config.yaml
n_layer: 12
init_std_router: 0.0306
lr_router: 0.00137
beta1: 0.9
Below are experts of layer 2 (counted from 0) of a mixture-of-experts language model. Rows are named router (the router's row for the expert), gate (a neuron's input weights, with its number), up (a neuron's input weights, with its number) and show model dimensions 96-191. Each number is 128 + 32 x the weight over its row's rms, rounded and kept within 0 to 255.
After each expert's rows: "mostly gets" lists some tokens that are sent to it at least half of the time. This comes from a sample of Wikipedia text that the model never trained on.

# expert 4
router [176 131 187 125  96 112 195 162 168 130 109  87 116 170  90 144 133 129 199  68 136 138 137 154 185 134 112 140  92 188 151 150 111 150 130 126 118 166 131 181  98 153 110 108 178  52 110  40 156 152 173 117 104 108 156 160 141 149 122 187 151 137 198 154 113 114 130 122  87  89 122 122 139 219 104 154 170 178 113 106 187  60  93 165  98 121 137 189 102 135 124 152 138 161 157 116]
gate0 [108 147 117  70  97 104 131  98 140 143  99 135  52 111 219 175 129 119 169  99 124 181 128 135 136 114 182 102 167 146 120 176 150 140 106 133 127  77 120 119 150  49  83 160 135 113 132 151 153 204 130 109 113 144 157 143 155 114 108 142 103 150 173 103 124 180 149 133 136 167 157  94 124 194 141 116 127  79 142  97  96  87 146 122 168 167 150 148 125 172 143  78 198 196 163 113]
up0 [180 113 139 121  99 129 102 103  97 174  83 124 165 162 181 128 136 137 129  97 147 102 135 199 185 137 117 158 112 123  92  59 192 170 145 120 144 118  59 233  76 136 142 127 166  94  99  83 123 120 183  81 162 120 113 128  72 153 137 108 108 121 150 186 103 129  30 112 169  93 168 182 144 129 114 104 111 190 140 136 103 125 125 116 119 157 137 186 125 149 154 107 135 100  72 134]
gate1 [196 171 112 122 170 161 126  93  99 160 130 164 142 125 112 102  99 125 150  63  73 154 151 167 113  78  92 165  95 104 153 112 162 158 154 132 102 132 128 142 123 128  62 111  68  80 122 160 121 121 103 153  78  78 152 101 150 164  56  91  80 125 125 105 119 126 108 120 156 164 179 117 129 154 145 114  91 158 127  88 163 105 122 142 131 134  92 121  90 112 119 107 138 151 188 158]
up1 [ 89 112 111 136 172 131 160 142 156 134 161 110  67 147  92 152 112 139 121  89 143 128 116 156 173 144 173 164 157 175 127 110 105 118  76 107  88 156  70 135 170 149 126 108  69  85 113 148 101 139 164 159  94 125 123  22 169 119 143 167 189 168  75  99 111 173 128 148 166 139 132 137 112 137 144 153 126 129 136 139 110 140 246 170 103  63 118 112 164 113 158 147 131  92 144 148]
gate2 [142 178 132 112 120 154 145  82 140 193  88  63 105 159 100 131 113 113 140 141 113 149 136  80 132 155  77 149 119 183 122  96 103 117 130 158 159  73 117 133 145 112 167 136 178 118 164 128 113  99 110 176 102 113 149 134 168  89 180 146 135 192 126 111 134 115 156 141  87 102 125 101 171 112  39 138  91  84 156 109 101 160 134 196  69  62 137 105 152 139 129 184 172 149 163 142]
up2 [164 145 137 146 152 121 144  98 128 121 117 104 113  74 125 145 163 110 160 103 118 101 124 129 114 115 108 183  94 120 158 129  51 140 185 155 140 147  89 106  99 123  84 159 142 137 113 130 137  92 155  84 148  91 139 133 122 143 116 150 111  83 203 135 151  94  89  88 162 135 173 147  97  95 135 157 185  96 119 144 111  91 165 125 114 143 107 129 135 188 119  95 139 131 156 139]
gate3 [113 141 124 135 132 132  91  73 100 117 139 132 157 160  79 132 122  83 149 158 106 155 129 155 148  93 143 120 127 109 140 135 110 118 159 115 145  46 165 141 111 136 124 131 146 110  96 193 125 101 185 141 137  59 115 148 194 144  53 133 128 191 131 104 166 132  83 104 191  88 111 140 157  95 126 113 164  91  48 113 111  90  79 123 149 100 119 135 192 170 148 102 110 197 101 129]
up3 [107 161 100 145  99 123 154 132  74 109 144 162 141 101 131 188 152 118 133 122  85 130 127 130 119 123 128 166 157 110 125 129 139 121 143 152 129 164 104 169 106 126 114  91 166 148  65 138  96 147  87 168 148  93 135 150 104  78 135  79 114 134 161 116 104 165 176 121  82 166 176  96  90  96 209 145 112 143 133 128 154 138 103 125 119 136 111 106 152 118 177 164 121 177  57 132]
mostly gets: "n ", "y ", "James ", "f ", "ie ", "p "

# expert 8
router [225 138 167 149 135 130 156 131 167 129 143 101 123 178  98 108 112  88 164  85 114 176 182 133 135 145 121 116 104 143 135 148 161 195 134 138 125 150 129 141  76 115  93  80 149 119  94  98 145 179 132 128 129 106 133 199 125 111  98 139 100 167 163 101 148  48 134 126  66  65 133 128 156 130  67 103 152 175  68 109 184 110 104  90 115 114 120 145  95 135 102 155 132 149 136  96]
gate0 [ 86 127 162  69 135 106 184 136 163 146 117  82 132 161 189 121 122 111 162 166 123 161 140 175  85 194 113 145  82 103 116 144  96  81 137 101 122 144 102 206  99 147 108 117  80 165 134 128 104 181 138 147 116  89 112 138 128 159 122 148 133 165 142  96  77  87 118 120 169 122 132 134  98 124 135 145 136 131 113 110 133  51 151 176 128 139 103 116 115 132 118 136 158 147  93  41]
up0 [194 111 145 114 105 105 139 124  87 131 169 197 145 127  97 186 136 133 128 128  91 151 137  80 119  72 160 195 167 125 107  72  62  88 147 124  96 209  90 139 152 140  96 109 102 111 149 149 128 179  79 125  78 123 120 116 122 152 169 109  84 146  80 144 126 128 153 111  93  95 175 167  98 137  48 133 102 103 156 130 154 110  97 181 135 165  84 118 158 150 141 138 150 113 148 141]
gate1 [160  80 154 116 172 144  73  95 152 177 116 127 138 157 141 125 176 117 146 112  83 179 175  96 149  93 138 129 115 136 159 155 149 118 123 166  68 139 143 168 117 119 128 135 111  97 157 195 205  89 148 102  95 176 118 141  79 128 105 118 188 142 135 101  67 161 160 107 104 111 143 131 173 138 114 132 119  94 146 113 124  93 145 150 182 173 138 148  74 125  98  94 125 114 120  97]
up1 [172 110  82 128  81 149 114 103 128 122 123 204 151  91 129 127  67 130 127 138 116 212 204 111 133 118 169 116 193  88 147 155  90 137 135 147 130  98  98  98 139 130 104 149 120 213 122 146 129 119 144 127 150 123 128 145 145  64  58 127  47 135 164 123 119 148 142  90 121 142  66  87 114  82 143 115 119  99 182 181 137 111 122 182 161 114 138 154 144 123 136  90 121 136 134 145]
gate2 [148 158  49 106 153  72 146 118 175 157  63 175  86 152 127 125 186 144 150  94 116 107 148  89 113 135 116 138 116 119 117 187 137 132 137 111 168 122  87 114 187 160 120  48 125 132  82 121 146 119 151 154 137 175 128 179 168 150 163 127 138 118 171 112 174 142 150 117 114 122 113 160 216 128 134 177 117  26  94 113 168 102 148 145 126 123 112 123  76  96 175 156  85 126 146  67]
up2 [165 110 134 145 157 113 159 179 145 122 125  86 172 100  97 141 160  92  83  82 122  80 178 130  98  65 175 112  73 146 116 157 124 157 172  93  90 170 131 139 122 123 153 115  84  98 109 169 138 177 140  77  82  91 108 102 155 149 123 133 116 162 118 162  79 109  92 118 126 126 101 109 132 150 119 176 107 189  97 164  81 147 129 123  89 153 155 161 118 123  74  99 170  84  66 158]
gate3 [114 142 140 112 113 127 121 121 143 113 112 102 126 190 110  92 115 125 103 146 139 123 134 100 121  61 108 145 162 173 198 114 140 149 124 124 133 105 101 141  76 173 121 135  92 207 100 107 102  86 115 112 163 140 160 146 152 106  94 127 150 135 164 135 146 101 119 103 116  73 147 120  99 165 119 149 159  61 171 126 165 131 148  71 129 119 179 134 161  79 131  65 146 125 160 106]
up3 [165 102 171 139 143 115 175 115 129 107 134 167 182 123 145 125 151  94  73 113 184  97 181 155 122 154 121 122 145 175 147 151 103 159 101 158  96 165 108 169 126 178 152 156 125  95  87 143 132  93 183 168 143 116 103 107 157 124 158 126 156 162 154 150 170 160 140 124 130 147  55 158 163 110 119 141  90  99 138  97  95 117 162 184 169 123 149 148 117 152  84 137 125 114 124 114]
mostly gets: "Michael ", "ach", "Candidate ", "°", "West ", "Mat"

# expert 7
router [142 129 144 110 151  96 171 129 136 141 103 126 108 130 135 100 129  96 176 106 124 151 145 146 153 154 145 158 104 200 133 149 125 189  88 121  84 144 114 191 106  99  87 103 158 113  74  82 183 177 196 127 137 124 101 166 129 165  87 140 113 152 179 102 140 110 118 102 118  53 118 108 169 164  99 191 152 154 149 131 179  92  79 173 135  83  90 181  87 173 100 117 163 152 138 134]
gate0 [106  88 122 133  72 134  97 136 115 100  86 163 136 132 168  94 124  82 133 121 115  92  75 149 201 132 190 121 140 131 153 131  69 125 128 135 220 172  56 171 157 181 145 145 147  97  66 128 148 135 149 144  94  99 125 116 167 111 138  85  94 113 119 154 164 152 177 156 148 129 168  84 196 122 150  95 169 130 147 132 122 104 147 195 161  89 120  93 140  93 130 133 178 129 127 111]
up0 [209 107 186 130 162 105 160 123 118 149 165 136 137 128 145 135 127 143 158 120 117 163 126 151 159 190 143  65 101 108 107 101 154  80  99  56  96 137 158 150 162 141 151 125 156 120 113 103 110 177  91 109 135 102  65 121  85 119 168 116 100  95  95  83 143 104 158  78 134 182 131 163 191 122 118 157 101  85 106  58 107  72  51 151 110 149 114  90 149 144 174 105 130 139  90 139]
gate1 [156 113 138  92 161 140 142 146  80 129 149 105 146 113 128 144 144  66 127 108 135 152 168 106  85 171 151  89 164  94  91 159 106 111  92 201 114 131  55 155 121  69 150 152 133 107  99 123 162 133  77 100 101 123 108 114 161 146 142  66 142  98 118  93  72 178 178 157 142 155  95 109 129 109 130  60 144 167 212 126 151 155 207 141  74 182 183 131 191 121 162 153  96 173 149 128]
up1 [150  82  92 139 132 155 109 107 160 126 151 153 125 166 152 160 100 140  75 144 135 162 151 135  99 120 171 125  80 111 150 123 126 160 126 141 187  98 128 129 117  83 109  79 100 141 141 140 159  74 123 162 133 129 162 110 108  89 141 114 116  77 123 111 106 154 135 152 165 132 108 144 150 150 137 103 156 109 148 113 105 109 154 138  54 121 102 131 125 176  77 109 125 124 138  72]
gate2 [111 174 124 148 131 157 160 141 167 180 200 109 146 148 135 129 138 127 121 139 141  98 112 100 150 145 162 139 123 144 146  87  64 147  89 122 141 170  91 158  94  87 169  93 138 121 148 102  71  73 204 150 119 170  45 144  96 188 132 119 142 157 141 149 154 149 138 154 124 157 164 116 120 105 130 184 119  82 166  95 153 191 156 172 125 126 133 131  76 109 128 180 147 149 152  83]
up2 [110 138  90  80 150 136 111 131 146  77 133  89 165 104  94  97 128 151 114  99 108 123 144 176  95 139  83 134 133 143 184 166 139 102 137 140  61 121 101 139 157 137 130 127  91  61 143 101 146 110 148 190  89 149 137 149 153 197 179 188 154  75 102 180  52  85 106 103 106 119  72  97 202  88 103 140 124 129  83 128 162 148 107 188 136 119 166  88 181 102 128  92 189 188 108 166]
gate3 [115 184 133 138 102 109  91 105 110 124  66 204 143 127  99 106 133 166 168  91  56 116  92 188 150 140 115 192 127 138  83 128 170  49 151 131 126 120 154 107 115  94 150 142  78 152 162 158 167 113 154 153 145 148  97  93 183 135 147 147 170 160 140 142 146 212 176 112 110 133 156 113 126 132 127  97 133 150 136 118 116 151  85 171 101  78 121 126  39 138 145 131 138 133  81 148]
up3 [ 95 152 117 128 139  99 128 143 108  62  88 105 140 141  93 171 135 151 111 111 130  91 165 195 139 179  99 120 161 152 178 133  89 122 135 161 174 166 144  98  98 134 151  76  84 124 125 179 127 141 122 187 167 146 119  98 137 152 119 140 131  71 124 119 183 129 131 137 125  96 233 102 166 135 104 159 139 148 152 156 158 107 112  97 106 104 140 150 139 121 157 152 133 155 148  76]
mostly gets: "with ", "for ", "has ", "were ", "between ", "was "

# expert 9
router [203 152 134 127 117 118 218  99 122 163 135 112 124 154 123 114 105  88 130  98 144 164 160 118 191 173 131 167 157 189 175 180 141 115 122 116 105 152  99 134 112 127  96 102 176  95 125  78 157 138 165 110 112 156  72 217  99 130 130 113 157 171 145 166 121 111 148  98 124  89 140 136 134 129 142 145 105 164 149 147 152  91 110 105 162  78 108 179 111 156  94 153 166 172 151  54]
gate0 [102 144 110 127 146 153 152 112 123 112 138  45  93 154  88 126 170  98  84 150 174 141  99  87 145 169 110 128 148 139 158 167 111 158 106 203 193  96 103 148 138  93 185  79  94 146  86 103  77 102 114 115 147 104  97 126 141  94 148 155 110 149 181 128 117 148  91 124 150 162  96 112 189 101 114 103 116 110 248 150 133  70 144 143 143 112 141 111  68 127 112 129 115 118 186 185]
up0 [141 148 114 162 137 116 121 153 149 170 116 122 170  84 130  87 114  86 108 137 123 103  90 185 165  88  88 109  94 106 101 129 107 120 164 143 135 139  89 136 103 130 109 199 135 133 148 148 125  89 142 105 173 156 147 109 154 110  91 144 109 116 150 124 153 101 103 116 110  95  66 126 117 168  74 129 152 162 116 123 117  99 192 127 116 134 225 131 112 128 108 156 153 123 155 109]
gate1 [134  88 194  99 151 108 128 149  74 105  60 105 136 203  88 137  93 101  86 151 138 148 164  90 108 158 145  94 147 161 147 160 133 154 192 128 108 151 176 122 101 148 161  78 182 171 129 112 116  83 159 121  89 117 149 144 146 157  86 111 143 134 143 189 125 156 162 185 105 159 129 105 180 110 114 128 152 142  94 155 112 128  80 181 144 102 182 126 112 103  81 144 116 115 113  94]
up1 [150  53 121 139  92 163 139 204 117 117 127 150 114 144 112 135 123 143  83 111 111  82 155  87 164  87  90 171 146 144 145 133  97 145  68 121 106  82 140 172 124 178 192 172 144 140 141 124 140  61 119  99 160 119  64 128 134 151 160 138 135 150 106 106  61 163 118 123 159 202 121 132 153 138 143 108  55  84 206 163 139 190 102 135  58 103 154 162 127 126  89 154 138 163 101 121]
gate2 [161 107 108 157 125 140 120 144 129 106 109 120  85 101 164  74  68 116 128 157 122 110 105 118  92 114  91 143 121 130 115  94 166 190 162 189 145 146 129 124  83 204 130 129 199 168 147 146  77 150 190 120  84 129  83 149 131 147 117 179  83 125 144 111  81  98 131 128 138 117 104 103 198 163  77 180 130 170 121 130 108  73 171 108 121 186 107 155  65 118 189 130 135 193 181 119]
up2 [123 124 116 144 113  77  90  93  99 104  89 135  94 117  97 158 140 131 171 132 132 208 131 202  48 103 142 146 111 112 151 188 177 140  64 131 179 163 145 184 136 116 121 117 210  34 159 107 165 146 111 147 133 146  77 150 127 175  92 156 110 123 149 175  77 121  99 150 145  99 108  39  77 157 102 144 125 107 112 190  85  85  90 125 161  83 117 182 185 144 173  98 161 106 161 118]
gate3 [138 151 180 160 132  53 151 168 166 106 149 129 189 100 176 126  96 148  69 147 113 129 155  69  47 171 154  98 136 203 162 112 195 151 118 134 159 177 109 162 166 183 112 126  86 135 147 166 137 188 129 175 132 131 121 163 132 132  63 142 142  96 101 149  89 172 113 124 127 193 140 122 121 164 106 105 131 151 156 136 116 158 128 160 118 152 105 150  98 112 159 102 139 157 118 187]
up3 [182 107 168 112 177 119   1 141 127 210 113 151 139 154 215 194 213 128 127 202 153 139 164  99 117 118 134 148  78 131 162  71 157 133 140 179  72 150 102  96 112 134 137 144  95 114 141 149 120  48 105 141 122 121  27  99 147 169 146 136 161 103  83 100  88 119 161 116 117 135 122 119 136 157 143 167 150 116 104 140 158 101 135 189 161 112 193 122  84  77 104 152 109 117  91 142]
mostly gets: "I", "000 ", "Kar", "Mer", "|---|---|---|---|", "Mah"

# expert 12
router [186 133 107 146 148 100 171 146 113 148 113 116 123 115  97 128 123 119 156  94 117 167 182 126 161 150  91 144  89 169 180 171 100 158 103 125 107 133 128 135  77 127  68  91 197  82 119  85 150 166 122 137 118  71 112 177 113 150  80 172 151 147 169 158 128  65 111  80  86  54 144 127 160 148  70 161 145 182 108 128 190  64  94 130 151  77 133 161  81 127 104 136 180 144 142 143]
gate0 [ 96  76 131 150 153  64 208 110 126 123 151 103 153 163 107 110 178 182 119 222  92  86  87 120  59 133 129 141 108 146 160 147 112 113 122  67 111 129 183 113 156 123 129 156 135 106 139 111 110  86 157 120  93 146 107 109 167 107  89 126 153 128  92 138 153 132 148 126 149 125 113 175 125 127 155 147 130 124  91 141 130 139  31 152 110  69 140 122 121 116  98 134 100 118 109 116]
up0 [131 120  67 171 116  37 167  87 144 112  84 139 140 109 127 124 120 146 122  89 153 121 103 173 134 105 165 143 112 130 109 128 135  94 140 135 145 120 161 132 115 130 113 202 161  57  98 127 170 234  94 180 130 203 138 161  52 122  94  95 122 132 115 155 135 194 106 117 106  69 157  72 114 135 193 106 152 141 112 154 119 122 152 131 184  90 122 141 151 127 135 154 124 101 147 156]
gate1 [ 71 116 159 129 155 101 131  80 106 160 110 104 174 120 137 144 139 111  88 139 197 129  93 130 107 191 134 131 155  93 117 128  75 219 163 127  90 144 122 109  97  72 189 144 152  88  85 167 112 147 201 116 165 150 137 162 175 141 126 155 151 140 133 140 129 120  80 122  75 111 159  88 210 117  90 144 206 221 126 138 169 149 133 134 102 119  98 134 192 105 109 117 142 132  83  96]
up1 [137 156 133 146 114 160 152 135 144 159 120 118  91 160 103 134 124 114 152 166 204 190  77 128  82 166 206 171 118 100 114 142  98 112 122 179 109 100 126  75 115 134 130  91 205 117 155 105 132 128 125 154  93 103 109 132 130 145  79 231 220 114 146 134 129  88 157  96 147 131 149  78 155  87 155 143 105 169  92 197  64 163 103  68  66 148 179 102 157 153 100 143 122  96 175 173]
gate2 [120 107 108 134 126 120 138  95 164 119 138 161 112  77 112 102  82 150 152 119  54 189 118 110 126 168 114 126 150 107 149 181 141 142 122 148  93 112 231 110 193 115  86  97 147 193 160 115 125 137 112 109 144  91 113  62 108 112 120 185 163 216  93  57 133  65 107 113 126 124 135 173 146 124 146 166  91 137 163 115 163  84  46 157 172 121 105  67 108  82 140 103 135 127 109 135]
up2 [140  61  87 133 161 158 119 153 159 121 102 135 103 147 122 149 115  92 106 133 104 172 208 122 142 134 138 159 155 160 125 133 122 147  86 101 135 153 141 105 175 138 160 209  53 142 133 132 118 111 136 162 145 128 113  82 134 102 149 160 128  56 145  89 114 136 111 133  78 151 144 176 140 109 113  61 108 114 161 177 171 143 133 148 137 122 189 148  78 110  62 173 144 177 138 147]
gate3 [157 122 146 161 106 137 105 106 120 114  99 130 147  68 150 152 145 174 221 113 174  92 104 112  86 139  91 141 135  80 104 179  83 161 153 122 176 152 138 141 124 129  61 127 136 165 112  63 115 136 148 166 121  92 109 132 136  99  88 102  74 194 116 117 105 115  74 133 131  82  80 105 127 176 122  78 117 128 123 152  99 187 109  85  94 136 117 142  56 109 167 184 119 157 167  83]
up3 [153 136 161  48 149 156 179  94 158 129 153 148  97 140  69 193 136 104  96 166  85  94 173 142 153 101 126  59 102 120 152 143 127 159 175 123 123 139  66 125 137 196  85  67 109 159 170 127 128 203 163 153 143 220 103 161 181 115 144 169  86 115 181 114  76 160 137 144 117  68 196 117  82 192 135 143 127 154 114 129 142 173 127 134 100 104 127 102 106 121  82 146 163 132 122 114]
mostly gets: "United ", "o ", "th ", "k ", "i ", "American "

# expert 24
router [179 137 106 153 141 134 198 129 149 106 118 119 154 111 111 100 107  77 172  98 137 160 181  95 150 196 122 134  65 162 129 130 114 153  99 135 118 143  95 148  86 101  60 109 145 114 108  79 154 133 111 123 137 130 153 171 130 137  95 169 133 168 134 127 136  61 126 139 120  70 115 103 158 169  69 114 108 146 120 164 145  69 120 123 154  89 110 171 114 146  53 173 189 149 142 135]
gate0 [210 126 140 127 126 117 154  58 236 147 136 150 204 126 184 117 100 112  64  90 107 131 163 154 154 167 136 128 108 122 172 113 163  91  84  95 160 135 144 125 135 176 145 168 108  65 155 139 175  80 155 142 144 126 111 116 123  81 180 111 194  82 160 122 114 144 204 119 150 109  93 116 122 152 171 132  76 188 123 127 132  56 114 231  63  96 160 126  86  73 159 161 124 158 102 144]
up0 [ 95 133 144 156 142 136 220 165 156 158 111 132 179 110 144 115 141 130 128 128 163 151 118  98 143 146 191  93 138 140 110  91  56  94 120 126  34 122 121 133  90  97 128 130 151 129 133 120  74 109 112  99 118 215  82 131 106 146 137 166 145 116 146 122 135 129 140 120 145  85  85 125 145 106 121 124 136 211 117 123 174 154 188 174 109 144 144 127  59  81 116 161  81 152  99  74]
gate1 [144 142  97 119 166 102 149  60 155 122 138  71 106 212 135 111 165  70 148 126 161 110 105 152 103 133 124 138  96 167 113 131 224 169  56 128 134 113 178 149 148  72  91 133 101 110 145  95 122 121 186 179 133  14 119 107  78 101 124 159 101 155  82 103 137 154 178 147 138  86 106 122 193 134  76 115 199 115 158 126 140  77 153 153 156 101  92  92 111 177 174 152 119 140 169 172]
up1 [117 160 105 145 140  99  72 121  98 109 112  71  78  69 202 102 142 166 202 152 108 167 113 145 157 203 166 100 149 100 179 112 162 149  80 123 158 144 147 146 143 201 101  90 105 100 140 126 110 174 138 126 133  89 126 133 204 168 156  98 139 176 139 149  63 132  81 108 188 173 140 138 143  85 101 131 213 118 151  83 152  97  96 136 114 132 100 112 171 102 142 147  75 104 155 137]
gate2 [120 138 171  82 108 157 153  87 116 159 139 124 154  77 141  92  81 122 135  92 112 118 159 130 170 157  95 130 171 180  55 156  90 107 147  98 144  89 127 147 156  97 156 116 186 131 133 109 104 103 122  83 160  72  83 135 121 168  77 114 120  97 147 156 138 139 151 125 127  29 134 116 181  91 143 185 122 119 134 204 122 109 145 137 137 145 152 101 133 152 129 127 139 137 126  90]
up2 [131 123  89 104 162 126 104  99 125 150 133 127 106 123  61  97 127 188 146 111 163 124 166  77 177 167 166 126 136 142 107 134 135 120 106 123 141  61  81  90  55 162 150 152 158  96 111 122 133 113 128 121  97  93 160 123  62 153 122 161  84 149 102 138  99 126  79  98 135 136 166 123 113 148 187  60 104 132  92 167 149 141 133 136 141 103 185 105 112 165 161 143 103  95 109 159]
gate3 [120 147 166 111 127  69 134  83 179 135 163 163 101 162  91  91 154 186 125  91  63 186 142 155 134 119 104 164 100 172 111 101  77 148 119 137 140 142 139 140 119 154 143 124 142 111 149 131  86 141  84 147 151 105 122 125 134 120  89 148 163 114 183 165 126  90 156 118  62  84 141 191 103 134 119 151 123 152  71 169 187 118 147 164 172 139 160 167 154 121 134 163 107 130 133 120]
up3 [164 167 125  83 126 133 127 116 125 114 123 116 171 156 163 174 128 111 101 121 113 124 143 122 132 129 135 129 128 174 114 103 109 121  49  83 167 128 122 109 126 210 109 127 138 147 111  77 165 127 148 149  58 160  84  93 105  84 113  91 175  92 139 123 115 113 132  95 172  98 111 100 138 163 117 105 113 138 116 141 115 169 148 134 161 141  70 227 102 139 121 119 152 141  98  46]
mostly gets: "200", "Mar", "United ", "Gu", "Ro", "Bur"

# expert 1
router [146 131 119 136  91  45 168 157 149  82 133 113 155 144 106 112 125  89 195  74 137 159 123 152 177 131 116 143 101 156 118 133 104 188 140 136  81 111 114 149  83 114  75 134 140  73  83  62 195 163 163 143 109 138 130 147 125 140  97 151 113 147 168 114 138 114 156 110 126  81 123  98 205 157 119 190 146 171 155 112 153  88 119 140 165 122  57 193 102 149 116 112 163 165  97 112]
gate0 [101 138  90 109 116 150 108 123  94  75 112 133 167 122 135  63 147 178 143  71  82 133 161  92  93 188 133 169 103 116 182 124 164 102  83 116 133 101 141 184 145 163 188  55 121  80  90 154  89  99 138 179 124 143  65 165 165 149 156 117 134 121  93 147 107 131 153  86 138 122 118 150 150 153 103 155 130 154 176 159 155 163 124  86  66 101 114 114 197  99 127  92 140 188 131 114]
up0 [122 138 147 113 141 125 146 114 110 126  72  93 146 124  73  68 122 116 159  93 174 129 174 168 100 169 142  29 140 148 149 127 144  49 173 162 114  96 163 138  80 155 100 105 131 116  99 200  95 152 119 141 150 121 177 136 128 147 120 141 110 165  60  73 113 112  88 140 124 153 148 143 159 121 135 137  79 176 112  46 121 134 133 153 186 106 144 125 123 177 115 146 131 182 114 128]
gate1 [118 100 210 129 150 114 193 127 116 143 166 131  30 160 146 117 117 122 101 125 135 128 115 145 109 129  83  86  78  82  95  82 146 158 109 108 119 146 108 173 203 117 170 170  88 109 159 119 136 137 119  66 131 156 128 119 191 111 106 116 175 201 124 164 183 144 170 108 116 137 144  87 176 159 144 123 184  89 160  70 130 112 155 117 103 149 148  78 123 134 128 113 158 136 120 122]
up1 [131 128 103  80 140 110 162  92 185 122 151 120 143 129 181  72 183  91 114 104 128 101 126 171 132 117 101  83  85 171 117 106 121 112  49 141 127 115  32 196 146  96 164 146  91  88 183 155 182 112 144  92  72 148 157  75  96 106 122  83  87 133 153 103 101 142 141  98 132 136 111 120 171 112 119 132 157 143 138 117 117  97  98 163 159  52 160 102  96 161 106 165 151 168 171 178]
gate2 [108 153 179 164 136 123 107 132 120 120 105  99  83 196  68 120 196 130  89 161 211 119 110 133 131 125 155 148 142  97 185 198 132 141 115 162 116 112 189 170 131 151 167 119 130 169 116  94  70 100 134 129 133 130 193 122 137 141 128 110 123 168 118 174 188 132 187 129 178  91 133 131  96 172 160 111 178 127 167 158 182 159 112 143 178  65 128 120  69 161 133  77 124 156 113 118]
up2 [147 163 176 127 120  86 139 132 154 126 131 188 134 149 153  68 160  89 124 182 131 118 106 119 121 116 182 114 149  85 174 135 152 141 102 130 146 100 119  74 131 163 135 136  45 106 112 196  99  94 111 129 160 105  77 173 177 116 100  77 165 138 124  43 141 125 139 127 134 123 178 146 108 144 177 137 127 146  68  73 100  91  85 134 123  94 192 142 142 104 122 119 151 129 127  74]
gate3 [159  67 136 138 161  82 183 136 124 113 116 126  85 191 118 128 204 117 145 154 169  97 126  76 125 153 112 118 125  91 101 151 174 188  75 115 127  97 176  57  99  99 102 140 178 136 118 130 160 130 133 120 140  70 110 110 174 110 110 136 112 165 109  90 127 127 115 115 183  33 130 161 110 158  73 110 184 187 113 183 130  58  61 122  45 130  90  99 124 121 119 146 113 107 176 113]
up3 [181  93 162 189  87  71 124 131  94 137 140 173 105 129  59 202 184 141 141 144 112 120  86 139 116 167 112  78 105 122 151 142 124 151 104  77 150  82 178 137 105 169 104  99 154  85 149 160 116 158 177  75  90 171 145 152 146 115 178 151 104 125 165 159  84 133  66 154 114  73 119 117 133 114 114 108 112 158 121 125 125 106 123  90  79 141  91  81 114 105 151 155 151 103 148 150]
mostly gets: "% ", "during ", "when ", "into ", "season ", "before "

# expert 6
router [166 106 141 110 157  66 164 131  93 113  95  75 126 129 119 122 146 102 149  66 126 154 179 136 162 145 131 154  63 192 132 160  90 183 102 180 102 121  98 204  89 111 112 109 172 100  97 115 177 159 183 165 114 159 106 165 132 165  94 171  86 174 140 120 141 148 169  88 106  98 165 122 168 172 113 206 100 152 195 132 205  95 140 136 193  61 130 152 110 163 105 144 194 178 134 104]
gate0 [121 115  91  26 146 129 139 161  85 125 148  92 109 181  96 161 104 138 158 108 132  95 159  81 137 129 156 149 107 159 153  85 133  31 123 159 111 140  76 123  57 154 129  98  55 112  97 139 112 131  93  37 114 113 190 182 102 102 147 153 166 160 147 118 166 121 186  88 147 123 177 139 129 111 113 135  70 150  71  85 111  74 139 139 143 134 162 196 137 117 108 110 129 131  82 130]
up0 [158  76 125 101 179 166  99 176 133  96 121 175 119 128 136 140 173 108 145 137 160 161 116 184 123 126 116 143 159  73 144  89 136 137  92  84  96 129 182 132 118 161 100  87 149  51 135 117 157 127 181 146 128  96 113 124 161 166  98 126 134 166  89 184 168 109 137 108 105 118  78 176 145 149 129 166 135 134  77  93  79 147 116 137 122 153 138 118 198 158  84 128 207 156 148 119]
gate1 [127 158  74  74  92 175 152 168 154 108 173 153 114 116 142 156 184  91 149  83 135 108 138 176 129 146 116 100 149 136 115  84  84 139 136  97 105 127 104 118 160 118 151 135 163 121 146 153 185 107 163 138  94 116 119  98 127 160 166 135 158 113 155 130 180 129 142  79  67 147 135 131 195 133 166 149 125 111  87 104 105  72 205 181 162 132 120 112 160  98 144  68 119 193 137 166]
up1 [104 145  98 153 114 140 107 177  87 112 110 173  80 156 149 178 154 161  92 137  90  47  95 120 138 130 129 132 184 109 119  97 180 128  73  54 105 145 145  91 108 221 127 121 200 130 156 103 172  99 128 120 137 149 124  89 114 119 134 107  93  65 167 140 163 160 125 148 163 149 185 123 132 131  99 152 109 143 166 102 172 123  85 155 100  89 128  97 131 138 194 133 113 140 115 149]
gate2 [139 213 140 113 165 156 132  67 146 119  69 140 156 157 139  72 160 131 120 102 169 159 194 120 106 203  55 128 122 162 116 111 115 140 128 159 101 131 131 133 175 169  94 122 112 138  78 180 119 112  93  80 144 111 103 141  91 103 116 176  45 144  98 165  93 148 193 124 125 171 139 101 141 128 130 158 160 123 164 146  84 155 149 188 145 102 130  92 185 117 177 106 125 146  71 135]
up2 [ 60 100 107 107 147 101  97 121 119 158 132 136 116 172 162 121 135 123 132 142 157  31 109 111 109 118 122 187 176  85 134  81  75 149 151 113 144 157 132 154 211 109  58 129 113 157 107  65 125 170 128 191 104 150 104 157 132 103  94 151 127 195 134 160 175 131  83 148  93 155 122 117 172 118 102 149 144 201 159 138 150 165 153 172 118 119 145  86  86 151 122 142 100 114 168  75]
gate3 [161 116 163  98 139  95 147 151 204  83 128 105 137 178 129 114 148 103 123 142  75 127 175 131 191 155  62 160 146 135 117 135 166 128  87  97 163 133  83 165 134 139 117 175 108  90 134 112 192  96  61 126 198  98 125 108 166 124 118 185 109 165  97 186  76 124 162 144 124 104 103 112 129 165  81 112 123 117  93 101 113 152 108 184 192  66 180 125 132 107 118 126 147 151 202 111]
up3 [123 122 134 130 118  87 128 109 139 197 144 155 104 147 145 103 169 136 142 134 167 151 122 181  85 108 178 186 115 130  99  86  97 154 155 103 130 183 174  78 147 199 129 135 169 101 123 141 183 139 118 149 105 132  98 114 112 196 132 111 113 122 188 144 105 112  77 108 147  45 115 135  86 111 168 143 121 105  82 107  87  99 126 110 114 177  83 115  86  80 164  78 110 120  87 150]
mostly gets: "to ", "not ", "between ", "when ", "with ", "after "